From a checkpoint of a small mixture-of-experts model trained on Wikipedia.
Experts: 48 experts in each of 4 layers, 416 ReLU neurons an expert, 2 picks a token, a sigmoid router.
Below are experts of layer 5 (counted from 0) of a mixture-of-experts language model. Rows are named router (the router's row for the expert), down (a neuron's output weights, with its number) and show model dimensions 160-319. Each number is 200 + 40 x the weight over its row's rms, rounded and kept within 0 to 999.
After each expert's rows: "comes before" lists some tokens at least twice as common just after its tokens as in all text. This comes from a sample of Wikipedia text that the model never trained on. Tokens count by the router's weight.

# expert 42
router,219,161,262,240,251,159,204,163,134,228,185,192,176,218,236,111,186,141,165,230,231,268,187,154,223,258,173,197,290,204,212,247,182,307,148,192,162,267,225,126,152,224,156,192,209,242,198,227,172,238,196,204,159,205,164,203,201,172,284,198,143,205,167,197,192,179,153,246,232,245,168,210,182,235,250,211,124,238,187,142,156,248,178,194,233,283,217,210,216,173,306,157,125,166,149,148,233,134,238,167,186,288,137,227,245,191,149,155,215,249,178,213,219,187,235,187,250,203,213,183,261,279,245,261,148,231,173,144,213,186,158,208,137,139,250,184,154,277,206,183,227,234,240,160,231,225,239,280,224,103,182,179,159,221,153,184,194,228,188,168
down6,198,200,235,165,229,227,126,236,164,264,243,234,201,168,188,154,267,246,243,243,300,237,174,198,119,168,200,200,227,92,242,255,187,183,201,206,201,260,96,158,238,173,207,213,130,204,149,171,211,206,265,161,146,246,206,193,211,255,244,157,217,157,236,221,184,166,224,204,230,118,240,248,152,249,274,189,149,146,236,244,127,171,138,185,121,127,207,121,208,173,193,192,195,220,199,140,209,167,184,168,206,215,240,139,228,225,197,235,200,212,166,214,176,245,230,273,263,251,192,264,223,224,160,201,204,221,195,225,147,149,165,177,154,281,293,171,191,184,186,142,226,187,215,220,176,170,256,236,191,173,266,170,176,184,124,187,255,200,192,142
down7,177,158,197,185,206,187,216,278,112,150,197,165,171,190,220,171,216,222,124,202,156,227,214,236,161,218,153,159,130,152,228,241,219,246,289,182,236,147,246,134,181,205,153,182,135,225,91,186,123,180,303,220,214,182,135,224,150,167,158,194,171,203,145,215,164,168,150,203,183,252,226,224,185,188,173,159,211,239,124,201,206,222,208,167,236,112,210,204,235,267,284,194,156,186,195,211,225,213,211,181,205,256,195,115,238,231,148,208,186,172,153,180,170,170,132,212,266,261,229,179,204,190,226,193,273,125,182,180,201,162,220,214,178,189,210,181,239,209,126,229,236,251,200,179,237,215,239,232,184,295,230,204,243,156,168,179,156,160,233,130
down8,248,137,198,193,243,225,204,174,176,230,146,180,248,186,216,204,139,165,249,224,170,243,231,149,197,196,192,193,219,151,225,236,160,249,247,167,178,214,256,207,206,172,233,273,258,262,182,212,214,137,175,101,168,198,222,203,190,214,275,183,203,154,205,187,220,209,163,241,183,239,235,194,203,211,185,221,145,92,128,241,177,263,271,186,217,212,237,268,218,304,259,145,165,151,268,180,252,132,199,196,172,149,176,231,159,177,224,246,204,172,238,204,231,250,160,131,176,181,201,210,133,261,238,127,90,238,155,181,243,222,151,236,268,218,220,213,205,142,147,240,195,126,130,182,177,162,181,209,162,220,220,212,228,236,167,203,192,132,264,249
down9,180,232,198,242,192,209,190,247,176,221,187,267,212,151,266,284,164,184,179,171,175,260,158,202,124,148,194,165,214,148,183,203,189,185,188,87,185,171,203,245,185,202,190,232,171,240,197,224,202,271,199,143,214,227,166,154,205,231,157,260,240,192,216,218,159,246,199,160,194,171,189,242,209,197,175,176,213,108,225,248,214,155,216,258,231,226,208,211,266,205,154,159,246,169,182,116,197,232,212,217,188,226,206,151,165,216,157,226,274,269,199,196,216,282,150,194,234,177,179,159,188,158,194,167,255,140,284,178,228,147,202,264,184,245,169,170,213,215,196,201,185,168,151,238,190,232,212,150,224,263,269,176,241,226,202,237,195,232,198,204
comes before: " |", " -", "·", "whose", "ed", "tic"

# expert 31
router,156,221,143,153,160,225,228,166,105,158,187,161,194,121,198,231,209,165,195,195,256,158,210,208,102,210,250,142,152,198,202,191,221,188,223,170,218,145,166,254,249,193,161,198,231,233,167,201,269,203,207,206,164,209,232,187,237,223,162,212,227,176,168,142,180,144,239,191,274,209,155,327,226,205,165,193,201,215,183,187,148,146,166,163,175,189,120,233,173,157,200,173,200,205,195,198,158,155,209,152,114,96,195,230,195,149,208,193,204,198,329,216,151,237,220,220,240,166,170,218,189,272,244,241,212,162,283,189,205,127,193,188,251,180,220,154,258,140,216,212,248,239,219,281,149,193,255,164,235,212,188,239,209,149,211,178,206,200,190,206
down2,227,209,273,195,215,171,188,186,149,166,209,200,134,177,136,95,201,234,167,171,208,228,273,287,204,223,223,138,202,308,208,175,276,204,192,256,206,196,199,206,143,175,177,193,207,258,158,256,227,163,194,212,156,236,197,191,196,197,172,188,143,258,179,133,149,212,168,157,273,201,202,173,113,196,221,215,268,223,185,204,148,128,229,285,172,139,144,297,196,256,213,293,129,228,166,214,127,191,277,150,189,179,108,215,173,196,228,208,224,143,200,199,190,145,134,203,125,186,195,210,210,140,269,201,200,209,172,199,256,243,178,192,242,278,180,155,237,237,198,252,166,239,229,173,185,189,147,172,232,235,270,211,167,164,216,179,210,229,218,261
down3,209,249,173,159,129,193,199,167,164,236,185,240,176,121,184,216,191,224,267,153,240,212,178,169,207,251,238,215,140,238,268,169,253,235,171,219,213,241,167,246,174,209,261,196,175,142,151,190,170,149,232,174,178,193,159,241,228,202,207,166,221,254,182,169,212,163,173,178,215,135,126,231,181,206,174,147,160,188,238,119,175,209,199,170,169,220,232,204,185,271,193,212,168,259,204,132,190,263,187,173,160,221,217,299,247,196,220,260,281,282,213,214,105,181,134,194,225,204,195,162,212,226,136,209,210,166,237,191,230,243,259,248,208,199,115,177,193,175,213,236,210,168,225,213,211,199,191,219,172,147,217,126,127,137,248,197,230,163,251,173
down4,261,261,209,234,210,212,124,264,247,221,262,196,243,214,209,122,225,241,179,246,216,210,285,123,216,249,199,181,161,168,246,219,201,176,183,185,214,192,217,127,247,210,171,275,269,250,185,172,268,127,173,172,215,205,214,106,173,139,232,238,222,217,152,178,233,255,177,254,142,271,209,240,173,149,209,181,208,150,130,151,219,262,158,166,250,193,200,208,238,272,175,145,205,257,247,274,180,232,200,137,197,221,165,186,151,146,174,145,278,231,240,198,255,212,290,195,214,198,209,165,167,221,222,190,157,260,225,184,177,178,225,249,216,162,152,220,250,207,226,150,163,181,218,142,204,172,165,219,262,181,206,141,226,177,222,134,272,168,188,227
down5,242,184,132,168,180,235,217,262,192,197,258,310,157,194,176,198,119,252,252,227,270,165,156,213,195,182,192,197,249,206,205,202,177,285,220,193,133,184,177,182,124,152,145,188,170,162,216,250,137,156,251,186,163,266,235,227,253,185,245,244,81,241,204,226,252,189,171,119,213,144,137,214,306,286,186,112,158,203,194,204,201,244,164,205,194,162,208,217,176,205,241,191,259,206,258,184,204,208,171,235,200,185,232,183,166,222,171,184,185,142,194,132,148,242,224,246,224,214,193,169,229,185,175,148,212,184,74,154,264,275,171,247,191,205,221,169,230,220,229,219,177,227,190,186,184,268,236,215,229,165,245,172,152,155,203,254,237,140,190,202
comes before: " the", " a", " his", " her", " their", " that"

# expert 3
router,246,169,200,193,208,262,185,146,255,219,207,212,167,281,217,208,242,197,199,272,128,190,199,191,244,246,162,205,255,174,186,158,243,208,241,289,154,242,281,165,216,154,208,221,226,194,224,200,94,205,251,205,295,187,214,160,236,206,94,175,320,268,192,223,235,217,178,289,234,252,271,124,200,172,173,82,263,174,242,242,152,258,188,196,261,144,147,151,194,214,238,116,190,202,178,249,237,197,203,253,176,202,279,174,178,203,185,273,140,238,184,230,193,202,193,192,198,176,226,181,188,241,199,271,149,216,222,97,178,182,176,224,199,168,188,193,186,225,259,237,219,207,180,266,203,215,190,262,177,206,158,221,200,265,156,275,164,191,232,166
down3,95,200,228,212,153,216,219,203,181,184,191,203,178,215,181,93,203,165,216,225,153,155,190,205,216,187,183,227,206,187,250,239,221,173,195,157,214,216,239,255,252,200,179,209,231,135,104,154,185,216,209,240,212,159,194,192,231,173,240,197,167,173,173,161,197,218,131,252,254,152,223,259,248,115,257,169,147,261,226,232,221,185,164,247,192,199,202,205,243,180,234,139,222,200,274,192,135,252,181,212,186,220,224,178,183,277,249,211,147,179,140,270,142,193,242,179,255,174,239,157,184,134,194,175,202,276,190,180,181,196,144,287,234,120,203,183,233,194,179,197,132,229,214,246,171,246,196,229,247,226,188,170,205,189,239,183,120,217,173,228
down4,173,189,169,206,112,225,219,277,182,187,152,209,113,202,126,176,210,195,260,191,221,229,126,187,126,170,177,219,244,247,177,197,112,124,236,226,217,245,107,258,163,192,275,191,202,225,252,211,179,192,225,138,222,206,222,131,144,148,224,165,215,182,191,267,159,168,165,173,201,249,181,179,206,180,206,201,211,293,155,202,179,145,200,219,273,228,153,209,162,195,186,187,301,170,222,236,203,194,182,177,191,222,136,228,185,237,210,199,208,257,184,189,218,188,259,224,225,193,176,200,212,224,165,141,184,252,179,272,65,158,186,223,278,227,210,185,249,186,171,215,225,214,260,190,121,198,227,184,201,238,247,160,209,157,194,260,163,151,155,194
down5,216,243,226,225,170,192,231,287,233,124,195,203,223,163,224,190,249,169,186,213,187,226,175,125,181,165,184,234,218,247,186,211,250,229,182,199,215,208,239,201,246,186,176,219,209,220,289,235,189,277,226,289,125,268,281,166,210,153,277,165,199,276,193,171,175,207,208,180,160,168,294,189,259,133,219,170,165,179,254,162,221,217,142,188,176,109,182,194,200,210,138,264,165,216,213,197,232,173,194,157,116,178,183,246,191,187,200,232,180,163,228,216,240,167,236,240,201,199,243,206,252,236,234,193,246,150,210,239,237,268,272,229,214,256,185,260,233,190,178,203,213,251,264,247,163,225,200,187,213,191,267,128,205,229,164,242,210,192,232,175
down6,185,222,188,208,167,169,177,190,195,232,169,199,157,216,246,181,218,208,195,157,155,148,153,195,267,198,223,252,129,226,193,176,243,269,175,197,167,207,230,254,223,228,185,201,178,185,240,246,172,176,157,178,245,189,212,177,207,216,171,173,193,228,311,145,206,219,292,239,200,166,198,208,223,235,169,219,274,216,189,183,256,175,171,212,214,244,292,178,191,157,194,206,109,137,192,257,177,291,123,206,215,200,237,182,234,172,194,161,182,139,210,244,332,198,149,246,253,323,95,155,225,219,182,182,182,169,161,261,168,205,208,223,171,171,141,237,159,195,183,258,175,173,246,218,212,150,158,253,142,210,178,150,246,116,206,270,148,181,192,133
comes before: "-", ":", "\n", "N", "W", " by"

# expert 10
router,173,219,173,187,292,233,148,185,250,323,239,77,206,256,208,178,173,283,179,160,222,204,232,229,211,215,205,204,187,245,183,178,201,167,175,217,285,249,235,313,126,180,204,217,170,177,258,233,135,168,247,223,184,223,195,215,174,145,206,259,223,229,264,161,218,188,215,216,200,226,165,232,215,253,220,250,261,173,229,195,202,231,198,220,174,200,196,238,257,206,200,163,249,144,151,254,178,236,181,190,146,174,198,172,301,144,195,269,213,195,193,234,198,178,296,206,218,250,246,205,147,198,215,157,100,176,159,241,287,124,142,217,265,151,260,247,216,233,189,182,194,218,259,214,227,228,177,254,167,186,213,268,185,189,212,201,190,178,198,193
down7,123,237,296,191,206,204,181,238,167,212,230,145,225,188,211,191,145,217,209,219,135,148,232,242,262,246,92,175,119,210,177,274,202,190,126,182,213,203,272,237,251,116,210,281,229,270,176,120,244,245,288,209,111,144,178,130,225,193,179,222,188,231,183,237,208,185,194,189,174,247,194,171,177,257,217,195,257,214,202,123,187,146,156,87,201,242,241,189,149,238,224,196,227,281,145,195,214,248,104,151,121,162,308,229,181,155,192,208,198,197,226,177,176,233,223,169,177,266,259,165,225,236,205,209,262,221,161,188,251,188,174,216,220,214,246,165,200,166,197,174,226,205,224,165,188,182,242,219,144,160,155,189,243,173,199,221,149,162,229,223
down8,103,238,185,241,173,184,189,179,290,210,142,215,162,240,233,202,216,133,253,174,195,245,201,155,244,284,201,222,167,285,220,218,230,267,196,204,204,271,169,167,227,241,183,242,212,163,220,240,202,216,179,220,201,190,197,161,234,196,165,291,235,239,226,162,266,147,201,200,186,189,245,126,184,162,100,234,216,213,163,164,174,169,163,216,181,261,257,205,153,123,123,295,92,135,176,221,242,192,221,174,250,237,176,183,169,199,236,237,195,166,154,190,178,216,191,175,219,212,206,229,151,141,232,226,152,197,264,208,195,217,183,193,153,177,248,236,202,161,162,260,193,167,251,189,197,137,124,220,189,222,161,234,175,233,198,221,195,234,197,195
down9,201,225,216,248,209,245,214,186,194,212,194,222,238,132,193,266,179,209,263,186,133,296,225,216,176,188,170,203,261,188,216,202,225,220,134,223,127,217,259,185,196,191,194,180,198,158,178,226,208,154,190,188,144,126,237,219,194,162,176,230,209,175,207,187,160,211,242,216,129,225,167,172,215,181,132,263,139,264,275,211,120,242,164,139,278,250,254,193,226,225,199,138,235,199,273,196,199,263,204,187,219,228,144,213,198,309,176,213,244,132,199,192,178,98,194,232,167,193,217,233,182,154,214,171,240,290,194,241,174,174,231,185,260,217,248,95,245,215,235,198,150,113,252,200,256,195,210,158,223,199,249,217,247,225,195,188,125,164,309,222
down10,164,181,221,198,249,264,169,208,170,218,159,190,226,223,194,183,221,197,165,130,272,129,231,153,209,198,242,219,200,181,249,182,191,278,226,235,226,255,238,137,234,206,183,210,180,110,210,185,269,232,237,212,184,254,178,248,204,204,137,249,251,174,212,185,155,197,213,205,199,108,100,216,208,226,220,250,193,190,137,206,251,248,216,84,163,177,253,211,189,174,186,207,197,230,256,154,199,219,257,188,198,255,274,220,157,194,184,207,237,211,264,197,220,241,210,244,240,326,238,135,214,270,239,213,189,315,173,149,163,217,222,173,94,182,141,179,132,214,222,174,209,179,156,158,175,196,186,175,213,198,196,174,174,173,174,195,158,169,205,252
comes before: ")", "),", ").", "):", ");", "]"

# expert 34
router,168,189,257,242,143,239,231,147,240,243,201,137,197,252,186,160,205,156,223,187,173,150,201,231,248,237,244,209,155,205,189,202,248,118,227,221,128,123,185,232,294,180,216,257,209,243,200,216,202,123,179,185,182,196,266,79,251,189,244,220,170,185,290,139,147,235,225,171,175,205,198,182,212,198,134,157,233,216,177,242,225,250,177,204,181,271,236,226,197,254,193,130,183,267,135,143,199,162,245,182,220,279,230,182,238,204,212,193,200,249,192,183,223,195,219,195,217,184,162,178,208,112,252,201,136,121,255,143,200,202,183,171,157,246,150,195,183,260,192,182,202,196,178,199,257,213,244,271,207,223,208,125,170,221,242,200,202,158,213,160
down5,189,169,185,155,271,142,163,222,227,214,273,175,203,200,162,155,219,176,172,229,169,174,157,166,117,181,151,187,229,227,196,191,257,193,224,194,215,180,254,179,330,127,266,130,208,177,193,172,174,215,201,243,173,176,233,196,218,241,151,242,278,207,180,176,95,188,185,202,243,200,140,184,218,230,176,263,175,257,147,201,286,144,186,231,249,197,297,203,120,177,218,200,178,250,168,207,240,184,174,194,212,137,223,213,255,198,179,204,184,233,160,203,210,209,163,226,190,188,143,192,263,246,225,154,180,263,199,216,219,197,219,193,198,295,233,143,162,167,208,193,264,170,210,212,195,208,227,282,171,260,236,206,252,202,211,201,161,140,239,220
down6,156,191,183,198,273,219,262,219,192,201,274,188,115,180,101,192,160,265,155,201,168,211,119,213,155,223,218,225,159,204,219,218,196,113,147,186,161,206,192,197,244,202,230,199,177,127,200,215,182,197,263,177,271,256,239,201,188,228,153,172,177,158,221,167,164,216,151,219,257,205,200,195,258,251,244,171,185,247,190,227,261,159,171,166,270,165,189,228,294,210,231,250,232,271,226,177,145,189,215,227,139,243,187,153,263,224,171,166,247,176,195,177,253,243,206,281,239,232,216,173,184,270,220,214,198,175,160,189,284,253,146,218,154,214,187,220,211,176,131,220,174,178,82,183,198,193,189,209,256,267,188,211,138,220,296,265,185,220,208,233
down7,211,190,254,231,142,184,171,234,272,154,156,154,214,175,157,213,210,164,130,133,238,251,194,244,154,196,107,181,203,262,216,152,220,147,129,187,237,179,257,170,293,233,180,112,154,146,211,260,263,246,262,192,158,233,122,236,178,218,237,175,196,224,181,214,211,104,265,309,203,233,269,232,147,214,204,198,216,182,227,242,221,165,120,165,161,228,210,185,252,150,166,165,205,253,157,227,210,162,204,185,158,182,219,201,177,177,168,179,256,202,190,275,255,167,172,265,259,199,192,195,239,219,223,186,224,189,274,261,143,189,152,157,188,249,132,175,230,166,240,206,196,232,189,273,178,137,249,209,273,189,218,225,260,217,212,194,203,227,172,182
down8,253,189,137,221,234,278,239,198,220,153,196,180,195,188,238,249,179,129,150,259,190,160,234,194,189,259,171,170,200,237,196,244,221,176,170,150,154,170,206,143,147,294,177,197,208,128,229,200,196,280,181,247,156,227,192,183,191,164,176,262,89,190,172,175,144,126,198,227,255,189,225,186,210,177,210,205,204,154,214,217,270,222,130,230,149,197,190,144,195,260,226,229,235,175,188,144,234,256,122,241,155,254,134,281,214,157,213,118,237,167,206,141,156,130,229,209,174,214,178,242,177,250,224,202,226,239,220,210,215,198,146,199,186,197,168,185,210,235,257,179,238,162,249,159,235,170,239,213,257,213,258,153,148,188,216,185,199,187,169,204
comes before: ":", " |", " (", "---|---|---|---|", ")", " career"

# expert 20
router,146,149,293,178,263,258,162,240,284,213,260,237,184,196,247,253,206,195,169,131,177,236,151,198,153,257,195,195,172,232,163,219,220,204,233,190,157,254,254,252,238,197,202,195,203,207,252,208,113,269,238,226,251,180,122,153,116,201,200,157,146,181,245,296,179,139,108,222,200,182,173,193,249,222,262,208,269,238,151,247,264,198,222,199,120,201,272,97,234,245,156,187,189,163,248,185,184,224,208,217,219,135,223,183,210,220,171,258,230,235,218,237,145,154,167,185,163,167,158,273,208,202,205,177,128,273,197,193,199,219,157,230,215,152,212,197,208,247,270,193,79,226,224,196,240,210,169,166,201,162,272,125,203,203,176,278,202,241,236,240
down2,279,195,172,217,209,180,113,211,175,155,192,148,116,196,250,199,213,247,245,191,245,192,195,99,190,187,205,224,229,142,144,161,147,164,178,142,245,268,295,277,252,174,184,190,191,157,218,160,245,203,134,178,236,176,235,221,203,234,129,175,234,249,238,220,164,179,244,133,188,210,253,267,168,205,204,186,118,199,163,258,198,137,124,217,244,191,194,163,261,145,227,215,184,239,248,250,300,139,198,186,204,158,201,184,270,175,256,170,137,189,194,269,181,232,208,194,226,253,223,255,157,158,262,213,204,230,237,129,286,283,206,191,201,210,96,211,148,171,197,164,239,203,227,121,215,186,207,267,221,163,250,231,320,181,213,221,143,128,177,205
down3,218,177,202,235,221,156,191,170,99,234,202,159,258,234,257,196,232,134,194,243,190,143,196,246,126,175,160,202,221,193,249,218,219,172,212,166,194,203,180,165,195,228,199,244,289,106,212,174,181,177,151,265,207,224,195,146,164,220,208,205,204,240,197,214,208,166,195,191,193,266,210,235,154,239,219,273,165,130,155,201,167,184,132,242,261,173,241,223,190,179,116,183,229,226,222,196,182,215,160,226,189,245,117,188,352,131,216,178,222,160,191,170,204,192,243,190,207,201,162,235,180,240,183,198,268,258,195,210,174,235,185,185,265,178,252,142,294,298,214,203,286,233,177,111,242,244,232,261,191,246,250,226,235,238,248,139,178,201,157,233
down4,182,202,165,191,163,147,219,173,199,188,225,133,119,292,226,239,253,190,237,233,204,210,133,162,180,175,198,231,225,204,224,150,207,235,208,215,232,223,160,123,162,183,134,247,189,224,211,202,246,176,136,199,212,122,203,188,205,228,200,130,245,258,315,237,147,258,190,179,217,154,183,170,215,193,236,228,195,258,152,211,246,204,209,175,259,281,155,214,156,158,151,221,172,228,248,186,150,174,222,165,237,253,173,212,208,235,294,227,230,138,174,217,126,160,180,203,179,182,156,199,192,127,299,159,239,131,206,214,157,224,278,211,192,215,173,162,229,140,247,218,167,180,211,184,234,227,194,257,243,279,244,141,205,151,188,197,181,158,175,276
down5,212,136,187,182,243,194,252,244,243,166,259,152,165,131,218,161,151,180,199,210,177,152,235,150,210,160,218,125,192,159,203,176,203,194,185,148,168,204,277,196,267,186,187,208,240,198,139,250,175,226,174,172,264,171,129,208,249,194,194,189,230,124,131,251,170,184,264,270,171,198,196,130,167,174,151,199,197,165,247,166,242,230,179,198,142,248,207,158,212,238,157,206,146,160,186,178,177,167,269,218,270,276,190,117,196,190,139,202,215,190,245,157,209,142,197,243,196,240,193,183,218,197,112,219,171,210,198,262,174,248,194,208,180,256,189,182,229,268,112,175,217,161,202,304,229,190,276,136,165,246,223,234,225,114,180,214,195,198,168,230
comes before: "==", " by", " in", " ==", " on", " of"

# expert 29
router,221,166,194,125,207,175,153,204,274,208,193,185,166,348,210,169,166,240,243,196,196,194,153,212,190,202,180,234,186,158,149,196,192,189,221,255,191,226,223,182,164,259,206,237,179,213,223,163,213,198,204,188,147,130,164,260,164,191,215,225,227,280,312,205,293,180,140,106,214,125,266,189,170,205,199,108,244,218,254,203,242,174,156,194,222,213,238,178,178,189,267,296,139,229,211,131,155,294,174,259,292,144,223,228,152,123,222,151,198,166,109,192,196,233,222,159,173,234,158,94,187,199,193,230,183,182,175,215,214,189,245,230,263,185,196,174,205,175,197,162,203,117,199,235,176,205,98,264,204,239,171,209,227,181,176,260,184,188,187,217
down5,208,228,167,186,223,203,194,198,206,178,152,192,146,189,281,149,247,194,256,239,245,229,188,174,226,196,198,231,193,307,208,236,205,265,213,242,155,218,249,194,210,187,150,210,169,185,210,277,228,155,250,214,163,192,252,327,196,219,183,223,128,193,210,198,255,186,178,181,228,181,199,227,174,270,259,240,206,267,147,157,114,253,192,197,193,189,167,192,254,177,158,245,218,222,112,191,163,197,194,206,180,185,169,187,207,229,148,218,175,216,158,212,227,197,205,214,202,182,182,203,247,189,255,241,146,205,252,246,199,132,230,170,168,234,182,161,162,222,155,186,167,233,184,208,163,295,264,245,181,258,176,216,261,218,199,261,101,202,177,150
down6,235,105,141,229,194,186,191,235,242,243,177,242,185,305,213,158,266,184,239,221,255,214,149,213,194,218,239,230,180,223,230,212,246,259,244,239,91,212,194,167,204,172,183,183,114,214,168,221,215,212,156,205,185,105,289,247,163,201,175,259,161,202,243,233,245,203,191,218,183,227,230,160,262,192,200,179,166,224,215,240,194,195,265,199,151,147,244,165,303,179,186,176,101,258,161,137,227,224,235,180,259,256,276,251,225,173,178,154,203,235,179,157,209,178,227,200,244,198,202,179,238,190,261,269,243,231,223,158,126,229,256,208,205,165,244,280,259,260,154,154,244,229,222,203,248,200,180,245,220,133,188,233,142,211,214,189,233,189,157,192
down7,236,148,197,237,190,161,219,111,199,182,110,179,226,253,178,278,285,203,176,147,201,140,188,140,232,260,196,282,181,240,206,197,116,213,191,242,254,224,208,167,132,173,192,130,192,120,198,192,184,155,197,258,167,265,174,227,225,163,195,198,258,173,172,194,232,256,228,191,181,196,139,162,127,243,160,188,173,184,204,213,175,185,199,101,215,202,257,220,212,196,150,274,160,211,191,167,227,224,122,184,184,228,174,202,120,189,245,142,267,245,180,216,231,256,223,184,221,191,213,202,141,271,139,135,182,223,217,226,186,188,149,231,238,255,239,176,248,178,153,142,254,181,242,152,123,184,205,273,163,208,133,206,228,184,225,279,230,169,207,156
down8,202,216,236,154,168,208,212,218,156,221,211,193,209,183,252,206,234,212,103,81,163,168,152,198,160,192,258,142,238,213,198,148,220,203,159,223,118,192,85,212,214,185,244,211,218,156,148,153,200,180,195,285,224,192,133,246,174,136,223,241,231,202,147,179,172,209,220,165,318,238,142,187,230,181,216,132,197,190,200,229,270,219,296,179,232,134,279,205,276,181,178,194,214,191,258,157,152,169,196,198,179,219,144,149,249,175,199,196,107,160,190,205,181,209,248,234,178,187,164,213,141,147,220,192,206,193,139,207,177,127,117,158,223,139,215,232,233,260,156,225,171,248,159,186,216,242,211,186,195,237,263,212,271,225,240,209,270,191,140,158
comes before: "s", "ed", "ing", "t", "ation", "ent"

# expert 11
router,134,183,136,250,121,167,226,211,224,214,192,193,207,217,205,183,199,184,258,205,151,189,196,226,202,252,266,187,111,202,163,170,212,237,186,263,249,198,229,229,209,223,196,185,182,235,115,209,195,184,238,146,244,232,54,238,231,233,156,198,198,122,150,138,222,183,165,129,222,207,190,288,189,161,236,171,260,121,195,158,167,236,167,218,193,186,184,193,219,186,184,193,149,188,215,243,186,139,200,176,225,134,171,192,290,228,203,249,183,129,218,217,229,161,171,175,222,140,202,254,169,231,230,254,166,198,183,149,146,220,113,211,266,194,223,152,141,205,204,199,140,231,280,218,142,224,266,267,180,179,179,217,251,248,232,203,200,152,191,177
down3,214,242,215,270,254,226,192,205,193,150,212,190,244,189,161,128,220,228,157,174,230,166,242,172,199,114,206,258,191,151,181,205,213,200,215,196,207,258,182,165,164,237,224,185,268,205,204,259,244,202,210,196,159,135,189,237,279,190,194,238,159,186,133,215,185,226,253,238,96,155,192,217,223,158,144,152,220,216,270,169,237,179,207,136,193,244,161,143,182,234,280,118,179,187,229,222,144,233,153,191,260,201,152,155,132,171,160,165,257,118,172,200,267,178,212,130,195,190,240,179,197,159,212,237,210,168,235,215,202,232,176,195,219,201,225,274,278,163,228,191,181,150,204,277,185,245,219,217,233,232,215,254,193,228,217,143,245,190,227,196
down4,182,188,223,238,250,151,258,157,192,178,162,166,207,121,235,181,231,194,113,263,163,228,267,185,158,189,221,199,142,240,165,239,230,186,218,218,220,219,188,189,177,212,198,222,141,157,143,287,234,220,280,181,51,188,257,219,190,161,279,198,179,174,220,212,236,117,192,215,158,193,222,158,247,200,106,205,164,179,191,218,262,192,265,205,211,230,176,237,180,138,179,217,175,279,146,203,160,206,178,208,174,246,180,190,151,169,172,185,249,164,200,192,205,201,149,201,273,220,181,193,182,197,136,247,235,172,186,184,214,214,209,216,219,291,183,218,247,167,194,241,142,266,241,141,169,189,227,191,196,181,220,231,187,164,247,228,307,269,127,241
down5,183,258,247,235,210,147,193,223,246,149,192,207,180,253,172,149,196,251,189,233,92,222,163,120,112,197,196,134,208,215,239,214,200,143,175,135,208,190,186,147,229,237,247,137,167,264,185,227,172,224,227,199,183,237,195,187,179,181,89,225,169,267,234,123,268,208,251,263,189,199,186,217,142,226,166,202,158,224,135,227,139,146,218,265,231,232,230,176,221,210,248,203,201,128,221,217,224,232,192,197,214,305,213,224,222,200,228,160,198,219,168,139,211,217,228,174,209,183,166,213,199,197,220,228,183,274,188,179,205,173,249,171,246,119,217,221,190,249,241,248,189,271,223,168,163,202,105,251,214,274,159,203,155,252,147,245,238,224,238,206
down6,195,266,188,142,182,197,176,210,212,213,280,210,278,226,216,283,167,177,222,167,144,173,220,226,219,230,138,225,223,190,217,163,236,189,200,221,223,176,216,178,163,135,226,259,125,225,225,210,162,200,120,202,182,177,165,267,115,124,230,207,166,169,234,188,261,113,210,89,226,193,224,173,226,148,191,197,169,264,275,187,129,194,181,127,186,271,198,229,184,248,194,209,188,140,225,221,230,245,237,252,157,246,154,219,211,211,173,246,190,215,187,179,252,214,188,210,163,188,203,173,261,160,200,272,186,173,261,194,220,122,185,189,139,192,199,149,189,136,181,223,220,199,223,183,233,186,286,181,238,221,208,144,185,202,130,250,197,200,225,202
comes before: " |", "+1", " =="